python train.py --num_hidden_layers=9 --hidden_size=256 --n_experts=128 --d_shared_expert=64 --hidden_act="swiglu" --normalize_top_k=true --routed_scale=1.0 --balance_bias=false --init_std_router=0.0228 --norm="rmsnorm" --optimizer="soap_variant" --learning_rate=0.00605 --max_seq_len=1024
Below are experts of layer 4 (counted from 0) of a mixture-of-experts language model. Rows are named router (the router's row for the expert), down (a neuron's output weights, with its number) and show model dimensions 0-63. Each number is 128 + 24 x the weight over its row's rms, rounded and kept within 0 to 255. Numbers have three digits each.
After each expert's rows: a language model's description of what the expert responds to. This comes from a sample of Wikipedia text that the model never trained on.

# expert 6
router:124126151100100119125114113100107151164116156114128127115154121091118153117114118134126118110153081134084109160079123119170143166073139101146158092112156137118100190114108132111081099143090134
down0:098135111137135128124139124152114131132124105132100135145167117136117108154083131121152147121121186178150121140134171124155143123116167128093117141153134167113137110132117125097162113127135160
down1:130129081170146133166095139115116090116106098144110150133128128095118162125136108143128138133077135138126152150123127133137108107130112116121118154115166145178166101141158088114134149119135145
down2:177158080112111140137091120105138118110156089102115105096158162120131180139149105130096173112120142139127115149123131161154149108139116103140110180136101128156129134122120093134069114131143128
down3:152135090124155131124142130100124111108130150158155099117102189155089148172132086107117099121173143136170146105135170165162147134127125111094135142148121117135154165121105134182144146127135129
down4:094109139142150133146130126174160088163125128105120086140178127159125144107150150137149148124098157175116119120098132111155121138147135118137106151138116133079109154088097114119111100127091142
down5:097143121099117099130155121137115119108149165115111121155135133136133150131156103163138120129141125159139083155127110114149108135101113138094125177134077127102153143075088148142112127109112151
down6:109139097149140117080114149126117126154110134109143154110133155160108126123075141126123142119156110144087131113143143086165103170097152129163169116082165152180108142068138128134153139119130116
down7:127108168126119160137123122122108117120151166126134102081158176088106158151137151142123088121118104157092135130099106111116138143121125145101105108145130118108181145084144125136130106072127101
down8:073144122095108099082173118094120103138157152124164089146176144082120118153091130120149118111108123132086172117087155152129123124112182160117155134125140086142064127126047184070124119135116139
down9:143126169170081092086123118146105175131117119137126124140115105145127100129131154186087073152082099129134140137132135145134107137154174129137120160081132108136109145154096135110153154124122135
down10:153138106104138103132131104138099134118148115133122092102071143150120169137142134095127159099151112148075149146120091117130161162135114126159113157136128153156133161115126127136099139112093146
down11:095123115142117128130154133132174139121107180132121147093155137109133099129131113124146101112111073148105111147100128114155153113089115107148083101147122117128156178096144129088098154136106110
down12:105134113152143102136153132196148160134124079155119130109099140151123129127139169138088083121080136114150129148134101139125120125130116105142113157131147130117132155132162133128109115128112154
down13:118126147144134125172122141120133109098125132165145128103151097134136108119149108125137169119139063136103163108133124148137128163049135102128082154124127131202109130107140151154134116142160109
down14:107110119097129128114123136157160144106154151160135165118139082138132138158143120077103138121121086130114135136130137100152132152111096163103146111111131123093137115149117123163148151116134102
Description: The colon or punctuation right after an infobox field name, such as Died:, Coordinates:, (DST):, plus taxon abbreviation dots and table separators.

# expert 57
router:143128148111139134080159120115123142143117120136088120149133127154122172108134137101116127126161077148089126113137126108121147141100085094151102115131141128092139099186140149126154106138106116
down0:114144096098138142107084070151144128101161096105119073138130127112180147126118117128129108147103153073116129124131090134089104102128124159128106147148138118113107151137102146150124123147113095
down1:166147108121110159139157112107089124085111142123111115175083117135120116134147169120111145129121133177154119153128111115147130073099143121114156145129140108143102079107126141121087148132116139
down2:093108108137081126138124098105125105149137103132096093145116114118145153103126124109142126100133152131139111101109151115119139080175131107170146128154091127137129131145109109141149107102149135
down3:140086116152085139133130197140115124160128126182112161094131108123088113112134151115140116120085132126112112159130152158116145111113108093097116114109092172112119175137146113142134129112098128
down4:100126157125126120117126136161172163168130094091162149113115114130087115134138133169122106131127116159116152134141120153115133115116099101171119084128138054135121136176115119118137135140132137
down5:116127125115104168092131128136121114136110151168165138118143117110098132134130128125138100134122114136054109126128132076148125106127130160095156136148082092089133139119117134135076122105126132
down6:140129126144136097120126115117127161112136096093122112124082119121127149157163181157113085084127163155165123098135118123095109119151117132119093151126127117143146134115161118126113109131103135
down7:099111131166104155093161121130155140136106122137127146145124120110163176125141150137128141134127149103147126156087106117115136112172072141103110106172079087140117100142129107169155125125084118
down8:108111146102105102138139122139115151165138132140145140133165112125111154134153086155140132153070116165128106098104119143106119135102109147146140143110146117114136117143134124143132168158112140
down9:144155141093128152182120148148131140124125165127113149097124137104140102109102142120124111144118124150109137111120175129165160139146112152103092071130124155168130112093161155149167125126111138
down10:109139157149134154148153136112126123164156110104153132110135133126105102144150157095139117135130111109121142118128136158168132161146116135138119126117060123144140123109154130101145132120093091
down11:121162142120084158159095133143166098106128123159108158137108151100110097128128108090137090170118143121124121154128132128128139121106162131148141173114153117114123136097135136136150126150141145
down12:093112102151119108137106113119102131090155098131126125094114117109151153110143099105133162119163151137169119139088085142151113119125134148166117139098114111117116185106108127125174105113204169
down13:085121150127113089136149099110090136146125103161159116124122121140129133143102101135122165117105158128122115137176145152082146093121145137148155154098146126063148117162111123174121119115145160
down14:107129118113120108124120076134121102155151108136091093127109131089138130128170097120096162140100095076147128147133191140167149091164155137121108142127152125126126089110135123134099099121118114
Description: Opening parentheses, commas, slashes and currency signs before numbers in measurements, conversions and statistics, such as "16 km (9.9 mi)" or $43.1.

# expert 20
router:137168085122134129131081105140112122094150116129109103115105097162137119119094124124127106156127120127117100161119164186155153122097105139147154128105088130131071163113146108107140127118194153
down0:158148109107116137138100115091112131137156175115128095115116135119155092133120115151126148099121106153109184135143152114145120132092088100108145148121138129166147138092122135168105146147150135
down1:131130103152137153161154122154103148154110154122121137100113111121170188121098116147128132180149148138140131116097142161133188144127108145169105126166118164146115145147128116094141160154134097
down2:129105075155131113158108076127118112121117143101021116120143132097140151134139140122122154128109118143103147138124112157115076121170159124176109127138133153110141121103113174113131141140140176
down3:162119125142151170122145088107100118132134157119166134120136140108150116112109153113101087086146135134114166128135179136089106090153100166091157149156140170133165134145136131162095126184169083
down4:108184147157104097129126131150120138131112126086116108118116126106144109127121154080156129129139091102133133145085149085109147117098125103146132121138093121127158107162111158118128133135111148
down5:134118165115127108135129149153149126152145138124092088144092128164136131136088115138110106174132142119099128135183121148111151095138085167107133126132110074148120124135122170142141102125118149
down6:124143123139124132161112126129126139114136148115096150116111110135135116076064123095163148172135117089088170137135136112114149139131081180153126138122129133139106133111119122115101103149154151
down7:128112167127130134144129151129127142167120117136136130135128101097134177122103173130090141178168159108125122128171131105140151155106114141120160160142135139129114122152141106125107105118123137
down8:141078130163112088136104150116126154111116117166132142139135174065123112101106081146084135104146132150145133117152131165127163092132127152149122114120058158147128142105104108133133121162156121
down9:158124107123099127134155156119132164152141146131096145116127076076118137130141117100129126131132136154138130132154163129106096094107194138155107146119125094103129111138098132094132130137125098
down10:133148127148086146142112111100145079103143090104170144137158126125120118142064121138109150125119116140145135143121154093146138144147098152117189119126144141172111086172128165120100155133107152
down11:088118127162173115104105127129088133120103108134164166145165132099119108154161152135091162187156105090145114151128119163162145139123123125164114148102128116091123144191164104140121114093160116
down12:144176139079118158122145170135091158139109144143102166109123097114074147135106143133119146121150108115133122121124085116112162131168129086122084090142174131135092151125129129121144140152129132
down13:131138109076112183116144127125134144163160162119119164130089123148125099121092084083161138161123126147097128102177083129116118126106131137139094173143132135130094160125135126227154119099089146
down14:106138069135100138104099101090149164195125086141133131167138120120112107097125157131092112082100103097102099127123146137128175134101163112133150122136154128121140134172171101155119157133119086
Description: Early pieces of words following prefixes like de, con, pre, entre, as in de-pre-cated, entre-pre-neur, de-m-ography, plus hyphens and spaces.

# expert 49
router:140103117110087147147136128148150130139173149179118119143164119106149140155103168160123133119061088134118102133138134152109153167178116188086108110107150111139113159169102143100100150137138161
down0:092112144160082165132161161114130184137165124134128127149140117130120165109152153143159146133135131121099174119127113140123154134203129146156083109125131149105104104156125128110125108159159136
down1:103110127133129122124151138161117154142084145097104171084094094109127153120119181142150092147116133125119129131157148087168094125154127099123116115100179120134125116127112073100128180180123118
down2:146103167110157167141123130154099143115121130107092104176100125092109094114140110159120143137136133182125154120143122120121099091097132137158112116114097125131107139111128134138137175096103114
down3:107100114126104147113160114117143168160127148103119173126098137130165166102144178082108108148126156135128110146137123161066139132129100095150119125186097110132133116110146151115127119116124123
down4:164167108164079122127090169123089152130106157142094132110132120171097086098137106164140105172092132141112099146105089117153150137110136132127174158110140161139119112099133119122110140174070117
down5:131139101100144106132133113127130158125134134136126108111129159112120099119149101107140159092134120120126095128089101110145137142160154116123125098153128127129149153143140089117139129093132147
down6:103118104088109135077129147151123159153089129157146145136111127108121097124129105134197116164107134109146128124148151064109100112120125164092127154114137130152141104119134129124174124108135114
down7:118139163098129127093153099116122122130122101114088104154136148126098142112234136116159134094101137176124118156103122158135095108139108104150097108121160148114095162104108149073172133136102122
down8:159127141136120118094187133159144152120146131109136130117092131143155127142123135107139058161137129113140130154100115058178085161117125174148101105152144155106146137114116110163103149126084069
down9:147112080165156136162110147163141204140097102104102141155131147161082133139113110151118152147122137129110141122148124133143181128162113128124106120139114155110107096136110132139160133122105149
down10:151135151132125111060115116147179123134137108110129115096098113169123141162152126162105107129142134147136127127116122143131148124114106145096144123147135127141092144164127111136135110137096114
down11:157166113107130107109125154136166140131131156156121160128170128132170144163108148126121130153109136160114124133135114165099122128145139165174103132132119151058153138112136137141097108125162149
down12:139087134123120148151118116136092132113112129133089109147131084116111157108109116094127131141119151111115174111090080086171138124125086160108161153090092160110126144111158062114096147128094103
down13:119113126120149130138156087085160120131132148162146122144141105148119108133134108158073137089094112124158144130160116163133115137091146166155190109120095127159153109146106119116097120094103124
down14:146113135079130125144122140141128085103108145131119140114125115087138137135123094108102149122155097118115161144098117149121123129145118086150090101139074110136103103093141107150117118153132129
Description: Lone first letter or opening piece of a lowercase word after a space, especially t in truce, tangible, tipped.

# expert 42
router:121083162092134107118102151120103141156123099134108111112083138138124121105127130156157108131116116084102132120109176141165144118119116152092147125159152173128099154160135164126125108169145101
down0:127174116120121122154169142120108092113127145157150124141150140101127120111124129099105113108159109112133157120050130142159106172104129138139078122153140180173130157125126133107121109101149099
down1:116117132175111153126112139068127125160133117143142130099119145071114165115167138115123126100126139121100176164141164107111126102186129157153127119099142125133131113139117127145113090107135129
down2:146088133078089129178123133153087122147131152166102127133121130060104142126108103164135112099129116125101121122152179122108121100125104151113145100164153154064107066100111147128106157119097136
down3:133119106087119104141153144083143146127124079145154113068095147160135136151160163114159125105146081162102130136113134133115114112173081101151119139132155100138123156153106102157132131074127106
down4:133122181121129122097111119101121071112089139106158091060115106131144103141160117140122128116086137133082158118148090119075144120100132128136133120118135124099135138128117093150084143136108124
down5:105157120084119106114161120145114115188156088144117084097141109125095127102110196089146124098153123126098138106107133119131141119130097160151144169120128136091159123073132130107130168125120091
down6:113152115123109150076157153148143182150109094156138104134116137107109168121158143097135134157102152124149097162090132141145133106123139097135150152146145153124132133130142141107107133143109112
down7:105094104135119129137141087121140138083111115172118174153124131151113130100112120152145181104100115154147115127143121154141126150141107151140093119120106133134109139099116129167117059084139188
down8:143114094132097133137135133200089149094123099167111153140102114170120110100138119140125120129186128133152129117120118152104105095155096168129125153117134041166119140149141111121152150138150139
down9:111120147141113108134116142115114128127129130132133112104070093146134129123193096137116144105147095123138114141157141163131102133106152108134150120146148089156136129151119130125091169113126140
down10:140123159109133062095137142112129148151159097128151160103141131163148137130158135201167118119086102118109140144094120132126151101109144105096095130117107147178102162123136131119116109105124099
down11:133094108137149081158161103089106141124107123104138112135157161140131085134106161150152146153133165106121116129150141135114082110111175111121133148118108107117103164135121125071128147105116118
down12:146130102109148114110153099121120132137100124151098132139102147110106177113133069128148165114175062119125159115103180176096168133099102130078113126148084108138112133123169105122142100113175166
down13:110144128153176116108128158152095102117132112115129126141162154147133112147133095129122110120115086165147103115153115110113113102124121153123134122115111121074159116157126113114152109054141117
down14:172177107131131143124100108119103119132096110133118133122137137139112126110156081154125122133141130108113107137118143105108131078141130175115084159099155111125147158096109134116142148121154111
Description: Standalone space tokens before numbers or names, as in Contest 2018, Proposition 112 or September 13, and in empty table cells.

# expert 11
router:154134107127121162114141154117180073134175161117135162084160113121159132154112142125099128178144111104119189142117115195168115130128135121118073139120150150139121088166113118156116121148122134
down0:138160111094123144113141148134081148147117109111102097124143162105137133130087128109116118157146131107132114099110081126113128110121128113158103099095133113149141128110145108157151108119108158
down1:140135067114124140171145125167087162129202095151132139117126148093115164146114123133086115133085135143151111093182125123161128124159162136121136123132106126101183087134112118148133105135111132
down2:120163118108125115155134133132121118117169105168083137156097134119114136098160118134104134177134159137149170108148162137071116114114156101076112139155137141097103160128112170114101128110106150
down3:141161162119103125094125139148161130165153083121124145120114180125139142125128149146124080133112094158098134130098111140151134123161111126117085128125165125119139132137160143169121115139105123
down4:176107109130145117083124157087141113130103176102141166145137130140118141130137115140155108132124136123132131168162111139167104122123184132145128095149149139163121145128113100140123132124095098
down5:150156145134111152148135123086118135145113147143127133133118183116125120086117155136151125145113095142162064110130109135113153091115149116130116103155128179132097106148161143123129157138109117
down6:154130140150123104121126145089099083171102127111151074169149166133120145115123125110120120126105154103133144149164128072138158115144147132136200120100129112167133155122107117114156129127123078
down7:076137133130100084110180108101140143108087148119187126146132156136185077135123071143138115149115103171152109109123141099133132158108159129082136145159147108141076088124165106148118091137120170
down8:139087120153110103118144188146146099122123140118139147160112120115139138120126100096143134137124137109137123124085072123156158115083119139160148128116154151186147102139152142165125162104129124
down9:141115138137122124142176144160111149071182097144099163129098089102118136099135111145132121143140155139127157137128132143133103128128109107139101140176148122119110119127126131155132102142115120
down10:121087087136118081104130172175101177082115089145119140094114082143146146153101146123117126118142152118089123135114140118071105106100116132126121170131123154133127198118106128123115142123179161
down11:161136125150109166144135102132129128137137122115107107091131117164136153136146136167120082116092170105135115112170153151133135158166152119140106100101143102138163120118091097179123087152098116
down12:117083145164101104128132139151167151101143136144069170112128098187152146117153171127158123085121132122115104174099147070132137131117139116162143112155135122170155120120107120089135093138124118
down13:136133119144105088119147158128153124102103156110134190152130126144126161106175124168112079125092155153125139106101177133123079126111086132154117129149135140148112153096128153151094056114144142
down14:102111120113109133161123137120095120097108156152097096155124135136114138116093150119136121160136171092171149087102117137070158104094162092115119098132114103128086174131114118135098170105144151
Description: Words introducing a name, role or example, chiefly "as" after named, branded, referred to, known, plus such, including, became, called.

# expert 52
router:081154089117099113215147118143090142130148160131094136134114128133140124130138120111183183170152156126146129125094160138094124114175111131152099102151152116123120101061079105108143123085117142
down0:151131113130129163128160089153127132136137054139112097118101091164104136135121160127089126135070126105129119143125120113111142150140138158204128107110156144112156111119123056128168128103108124
down1:096168109170129082153088134149154115138104160159124133066118161099130103150151095102117124119094135129154107114105102167131102110095137158125151120121097125157138136127143138166158153188141136
down2:134114118147096175150120161118120142102138126122146160098166132148167143127102078112149152158152117148120148088133125143156133128148136150170130155141104151139142100114131112122152101160133131
down3:137089152137105160101145164166112142104106140137145164070126120147138127136144130164104123068135128133136133123104141154158079127114113109106124158157149112077128130160161123127117118125133137
down4:138126122104146161188133163088116154124116131162139110136148092122133138120164156100134077095088168126087163147108110177120135083130149104086127088154183127127128090142148091128113118172118165
down5:098129124134128155110097137094110141139116127133144076149129127147135154130178097166146145141105097175120156111132141135106154164137136148134119135184127142150123108162117160149158125104149163
down6:135119141133112117144133132111082122148160126153140118147131117125123073166135140129155148145197110162146116084180125170144103136133101121108156133097131101188113114113155135090146116137159125
down7:131145148151126171117116105179138166135185161163132093124135104087114105127078136162123103122116127101160104152106134150144149123147097155145139108168104110140153137126136134126134141177133122
down8:118145127147113160135154106079132128181094136139140123125102125129097104173107125101139108114114135111133100129139124133142095128115164166166120152135119121125129133137142084099149126094108119
down9:105113130141146129082103143088163101158147188178154114110125130103143103152132153115143156170132137126181164137120140179125112122138137144147159120095127134128101120099144120135142141113141157
down10:111110162151068167138168122118184131149140158115162150119117142154159106119127165113124141110088128147134122112125097145136137132127100103168168114146120103139133115087117122170142142134121180
down11:105109162121172130124116121124119099132127143112146095092117120127152164080107124116126143113128139090144151129106143159127137163149116162140087151126123124123150128101151164168138091167121094
down12:128129117115121083183127147123120139149191092098133083130103127082145128137147099127084142149135197124120127101134126104111117084153128174112144105099111132157138141098073121152135146120117131
down13:126130161112097110113116123148099142109125134096114122111101113130108143169110136099154095153153119145166162133150098123128111118094104120126133144110136121113136112138174152163137125155143152
down14:118094164133106121120158124110137113156125118123152111124144135148140156172133140128114123147191156143092114136128106152109139129156111090123136153144151105146097152084140122121165113139119159
Description: Closing == and === markers of section headings, table separator rows, and sentence-final periods or parentheses, such as See also==.

# expert 14
router:123144109143145161098132108130126124106105154169138096161137136167146148134144109146153105087159123124128117155111171169153103146107157140174103101183156106145137090161133083158108095108090147
down0:108105105151144148133064155152107088117145104127157105094143138150086122047143132112104151131131112131157122168170141140141110076099078102169118121133160140111178131144129116168129111145170118
down1:139071127182134134102154154178098105135122149121131139130156127193131142116123107114165160141123121080127145120156139094136153155145120113105148128159073152093132134123102135162136157145139121
down2:130155095122134112185118150132126125166140132130135094139095115088152171143102123125077151101137105183144140080094141114111122111159133128120150135117164102132142112132137075093147169112128124
down3:140121170132134121145173081160146117125126135084145108134136126110130149147111183065154085129106116135123138145155156158097062139142094126118124172123077084125109086161161162141118136136122130
down4:122123127167150124137102118116137196159106133139117170133137127145098127092161101145136102135114120145118109132177183118116143121130166150127116164126160107123104124157142132143145136115077154
down5:093138144105180148098149118093125110146139150117076128152119129116151140141121131130136161161140104156073140162100116163155117149114120102125110126122139120121127110150082143107139119121137116
down6:113124143163138148131102126111097105142163119100134086100152148139147137156171119147100134122136167124154127133095116126181092143094160140124109082123121152120141186114076080105116113127147080
down7:152134129161111107129077157149107125110099143137143112116127103121155086166160071145147112109137155159124131125110131127126121097132109135159154161132106157155117167155094185136109147108127112
down8:121139154123110156147100108106148126126138106145142124118140148131131131136143103105113087108098150152154121171081119143139105149082114156089169121154163103137128150151139115112124117159171142
down9:117123137155157123136179163131178127149166117104154129123149131169108110155119120171142139118124145129122151090111135113174117100157135130113161115102143105149163117114126133106130129086125102
down10:082130135084088143171132172122169082123105125116111073185156117115136119108123157128108134102120102149101147106139176155099104130114129151104156132141089099123128128141130113158133141113097141
down11:158106146162117141127145106083129082147121134145127094141137138166115152151120112100138114163113076115131117144157110141099137129139122190116165162149100192140136097154126095153106128108127129
down12:150126120140152120114159145136168117130138085107129136159113130139134127115124126133075152105137178130167122160100171149137146140136105164145138119144137135132135154129086121136165116141154152
down13:097140139074129112120139116115112154080129149130104122105132157102151078125131096132094125109140105129121123163105129102090118149088122140135108106135153144125123125121171115094122137102102147
down14:140114121168142127113119123137091117145110148086116140148127111140153101173130096167165137131100137133111099157117150113119158174115164170154096163130155141160110082163084113149166126186130125
Description: Backslashes, braces, subscripts and symbols inside LaTeX math such as \sqrt, \pm, \mathbb R, plus slashes and digits in scores and date ranges.

# expert 19
router:109129105173119162124142128118152204100094126112076151150111157143144160089084117106129101105150067144091159146143134075102132099120096123115129144146151105114135118146103115122127163103128149
down0:094137110085128089103112115143133118089149134130168163169118120095092138105137126115151130087143118151125102124096125129146121183116125131073149134128126175143109148108135193128107106151073123
down1:121109184158133123090122097084106120132148125151125137112152174123160135119122152132133080132137070124170162153157108106109168122146114138114134099162121141159149121131133121117162102123106154
down2:115124128133130140127129090155147152128106125124102127117139125132107157151135185133089104083124148109133127150152182063124112147167136115129158096100168128134113118191108144082094166133121100
down3:123122136116166128133134127127151152094096108151107104131084121107111141088114109080158141123124138110078126104170147115134142159142175136125157125116144141158137109103129079152083101115106133
down4:145099172159183138188151076095103123075131113127147163148108169125125157111120143131143093110123136124144126110153116136110116077121147164165111103087116124118146132106131142155163104127149093
down5:107171120164119129113097146157102135121186133101094122111139144130109143140128129085139161118108157126110159152149115130082138114100143148100156133147084130140111163114082125109089176136108123
down6:167144117118136098126081137149126164164106113126095101117136113117099135118139123118126108117131148143156108134080144147110087132115164162099167134145142140103125128146140131101142110078147136
down7:124127160084110160112151088125098163130150126081125145149127137123106146106147131148136165116119142098098114139158108133125150115129149095139111116142108103176103121168116117165141127151140158
down8:134162124122141116108128155130142117126132134146132155104161110138130119109133166111100096143122134160108106127099088151121131142120075125112089118125112167125176168114098122145126144109125082
down9:120133124155119123132099154151108144086135125149149122121184132159170119105128120140110158143150120120140127120072171139187115085143118150111132146086123135149162112145134153105110124133167169
down10:120128122172121143148099136116160126078101114111153140093148084162111106124067129107141066079144107160127122103143117118129119101119080121166184091114137125145157149143132083160193150119105123
down11:144161130143086187078115096134120081119091137117144113132156107122154109152118162128129114120141093104162153125120160133109089145143056134102123117155112132095146135149101085112103127138147156
down12:122167115139128107124060140113159155165152134145146113071105100119086144147151133093166133110094119088143125104115096133144152134147098110133120107116101134121106132175130116129146142116148102
down13:133146105119128185115109105162116164154122112134103163086087140120125161096103118101170129086161110162102098092125143141092137166155108110154155099106129137118101130086147140143179107126096130
down14:079186133169143149137075139142127155143142155137123157130157157105129123129150113077156165120144134109114077112125163114130141136133083141187091131166116096083120122177102126109128123136153127
Description: Decimal points, colons and middle digits in numbers such as 3:44 track times, 22.75 race results and vote counts.

# expert 40
router:116141107102128143101095136142118132161161152130155148104139096140157096126134160100182164138124093150089134130113160117097108168168152143119126121163083140168087148124178112125174127130112141
down0:206145148116168075107135149157145179139044138143142133153105110158120133108094118092158144162099130133122131115158148169144160144139155137134080129148094155085095115150152127123149106146081137
down1:109122123147117095078122143139119142134142106121151144138123162128110098160137113134157117136129103174141175149054148110134157126110110160113139131099121120110186139140122108151097129126185145
down2:149122094101114158160107115136095104142173109165120171131122151116138148150129151176129105156142157076128091128101133097119114117128127114121118120134127124153108179143119152083160092117108098
down3:151149169166098089118156107115116117122104141118131097126137129115169129136139149148106164157132149141132128164143133131153154115135131115099090094167091210115133160092144159140150161124107180
down4:120134100128108121147136153142111134158111146135101107151139068165157132147115148111146174151135113075110126137133154117127167107152153143140136148095116161141076168125143149125126116168084118
down5:079127139113085136133152138141083147126120156122139125129104118146095078122105164158159117145106135098126113105152104120156129140117131137151092120122145102111108104146101138139120145142133144
down6:165127131058137119145131107114133097132122124122143098149121110118131093079117073117097128095149149131134132087145120154141087144119110094139136150140082121151150104140091082134134131111150134
down7:146112130169124091126096097142112144127126124157152136148117130147135124135107139127170112129145122123127146090088128100168107071144098102125173158137118155164144146136141120143141151145156117
down8:136138169101190089152133121170096083126108103133092142154124112101142145132146154130137152136129101121111121131104122106107095098128093149137128136117157103103114154138118141153075093092166159
down9:114168137097168125112112164151127107116142078129067097104138146132151134155105152125120118098096106155157127154085094136135098132118139102098145133117140135150170155154114118076155114139167125
down10:138182123120156150154110096104141129177111119110130136102129139145117102151182103143161146113138117109109153103110119154105117165124119067121120124173133093159122130151158146110124132099127141
down11:109157166143137091140105136111117077145113083083146096088064113136123145158095135084169112138091109150149119134110151126131129070101150103090129121108140104147142127119112142121151087102149136
down12:151084106086148096138146123134136207112107124160122165183125081121127130145132126170084100122131143103111107118141210109130077054091122095142112112119118096100120131125086182154155147144115116
down13:167138182132092127087158118132134121102147093152157180104168114174135159165151135073129121084110130115115096149106142152130144146117104125131112149145138096163145149161125116113088158103108119
down14:145142117130142065084129119139134150154159143154146094144137118131133108140086069134103140148160121172150106131155170119189141143148157165103089124100114177158095135135124149088134161128118123
Description: Consonant pieces inside South Asian, Arabic, Slavic or other foreign names, such as Had-d-ad, Singh, Had-ž-ići, Ban-jo.

# expert 16
router:108151151094098164147135159134118121124123159114117151143163120120128145161096121138143156119181113155127179138177108130109100109115130102113110123144148106137145116103128172113182157153130138
down0:112101132149130112150141124079125143129126138128130086150147156073090119123173116182108138120141120109141137136124138153168103136157173138200134114160139143128113109119144115109187143111105112
down1:170159150140122160131153117097109115161146124145114143117134109129116183127112116166152144108120149091164132164119093106167128138122156125116124145147079139102111132151157113108136173161145112
down2:158134153159110140144164152092148114119117119086106125128130122133161104154129108111144121119115103103123147123143033159125094151102163159159133168102136131156147138096141157108104160117105156
down3:129138139135159095139101131075110101129088132124131132104135097145128166098141161145093124154113097158152161145135155097109159105137164101109162093079176140111115135158179104143142143104138128
down4:082133133146163093101174099142141088120062145133158132094146094163097146101089097172111160124137127084137091133133128154105159155104130116099127144137090127128096122085135143171116111148139122
down5:149094156091128149097133131106093073098102112127099120112171145134090099134100090093107127120137139122117086140112154138113152123140100106125082158151138091105142097113115126133185126114120092
down6:144150139134148121136180133141137112095124104133171129144154159112127116087107146139127153127109115090161140094138152101110165128137135115147149097070104131144141082085126124144159140097110155
down7:126133179129153177124122112103139120075132153175131123086144094134177126117112145111117138126126118121102137107101132165175157106158142171130098131137124106117124142104147096139132146084120113
down8:142101129149103123071113134116158153108170138143091109141124120118117098127108096156128126111151126129139113160109152159166147168098082127127172162114150139138103121128135157108173153122085107
down9:115122117156092129085143138146160151132112148156125156131129144163122084134108087142095152126090098126084132107154135162164151139126128122132097165099113123142144109110073118154113170108122094
down10:088136091119177124157159094100142138157123137101149134167096121139127103140090118136131158136119091130071120143131164144110128103151127110121088124106123137141137118074117154121134101104128149
down11:159118126116111089160155152187109141126153086112082140122115135102149135109106146147115137150137114143118184133096122129132110141128173104148118099121148099142137140135151106089147156154162150
down12:114162152088145126160093148123140125151139097131108140141128171106116104144118133102179121086117109149129088118146142157121127106146088106143135140177111117129098125142153091095195124109118114
down13:154142135107151144076104123140117126110128149116096145164074114140144132127131132126085137163116120083087128153138132104156135163150142182112127171119138179155143157116087110175147146149103148
down14:153145141137140113157135145136164122099104145170143143105123119153122146094140156102134141163074123069128122152119113124143104142130076115112102154132116088143131090120116155126080110162122095
Description: Numbers, signs and blank spaces opening cells of pipe-delimited stats tables, such as goal differences, vote totals and percentages: +43, −, 3.

# expert 38
router:101174165103103098163105125110096132128076082135118131155120149147116115105145121131128100158132132087101147133130105160142153099145131122128124141148182147116154106156129112158102169149132118
down0:113112138171168147083132130130136139088124153133092139139126102149126136132121079095086111109153100126129071123168145148165159084119103150179157134130137143136100127121177167129095124092119117
down1:128118136146134145122113116100170143170090153132118110127131124137162092100104087136116147098117158118098134136125114151094133131143141152152152143109131133141109149087104115107109135108094114
down2:111148113099104141130153121187125139117103113101125168128128154120118142099125149129121157127107129123162134125140155061116131126107147115134126128118137180137104117130101117138104082142095138
down3:173115116119105187163140127131111105096117168134107115117124079125078098146184102125121052129105107126118126140110098123157129136095157090109167104132110088100145125122111083140166180125120165
down4:179142157151109138122089139138103076141133141127143116116154124130126090150144129098162088132156103142146113104079118135179121166102139131136124154145101121059135124164121104136154113132110111
down5:158074117108137116105116129134138110141091155139142125116167102125154125128129102143141128132147147159116136106171145132116139139148130159133122131106128152144085116115126187127135158207101127
down6:115159133116113099126089153141115142124114138132091119108152147095153177176108126164148144165160129104113149079140112119106103093136117119092125149132124171086166124132066161127115118155134130
down7:126072103109147088137156134154146140148137096099137149142093141156103121110120129132146136100120086143121151081161143139181089115147137186129113131096142131139176134122141156165116132161146147
down8:107191173139063139139133164145154097148124127118133135150149138078125135168111131087158104167097153130169121147118118107113153103152151108160161098166135139168142122159104155154137144076154111
down9:145159134110116125145134115141156135127136152125083126131120089109097088158125124107135145125145125094139091127161156136113142136154136123145131096144068150148124129106137116114121128148122114
down10:129121141134141074110130160129175151125135116151144145127113124121155134132078101098100136140132149133133157143097104106136153074108116120078123071112151138163140161103118132151123153132125083
down11:098110141144203100124159137192177127092096083101144111118122107156123142112152126160151133134133147132153115110140128127130137136156141157150134128089132129165126123132153139159103174142109115
down12:153113112091151093117089114135159132096180100063104141121111157132121155103107131099126138153122132106144131133132136146117088087135141154125130150092160122163149133105111117137128128149155164
down13:133120129162122150168145143119146139142107139110116147168084115155129094138124072136181135137171130117127134132117123162136106094131111157162157150161141130196114146109152077069125119126119123
down14:200120085123139126127149101137081102100118136112113139162139095132130140159109137127080141105130159146146146168138168095104112160134121112153080108110143123115097135115090129125142141113150117
Description: Space tokens and dashes starting values in table cells and infobox fields, such as after Height:, Draw:, or in scores like 41–5–3.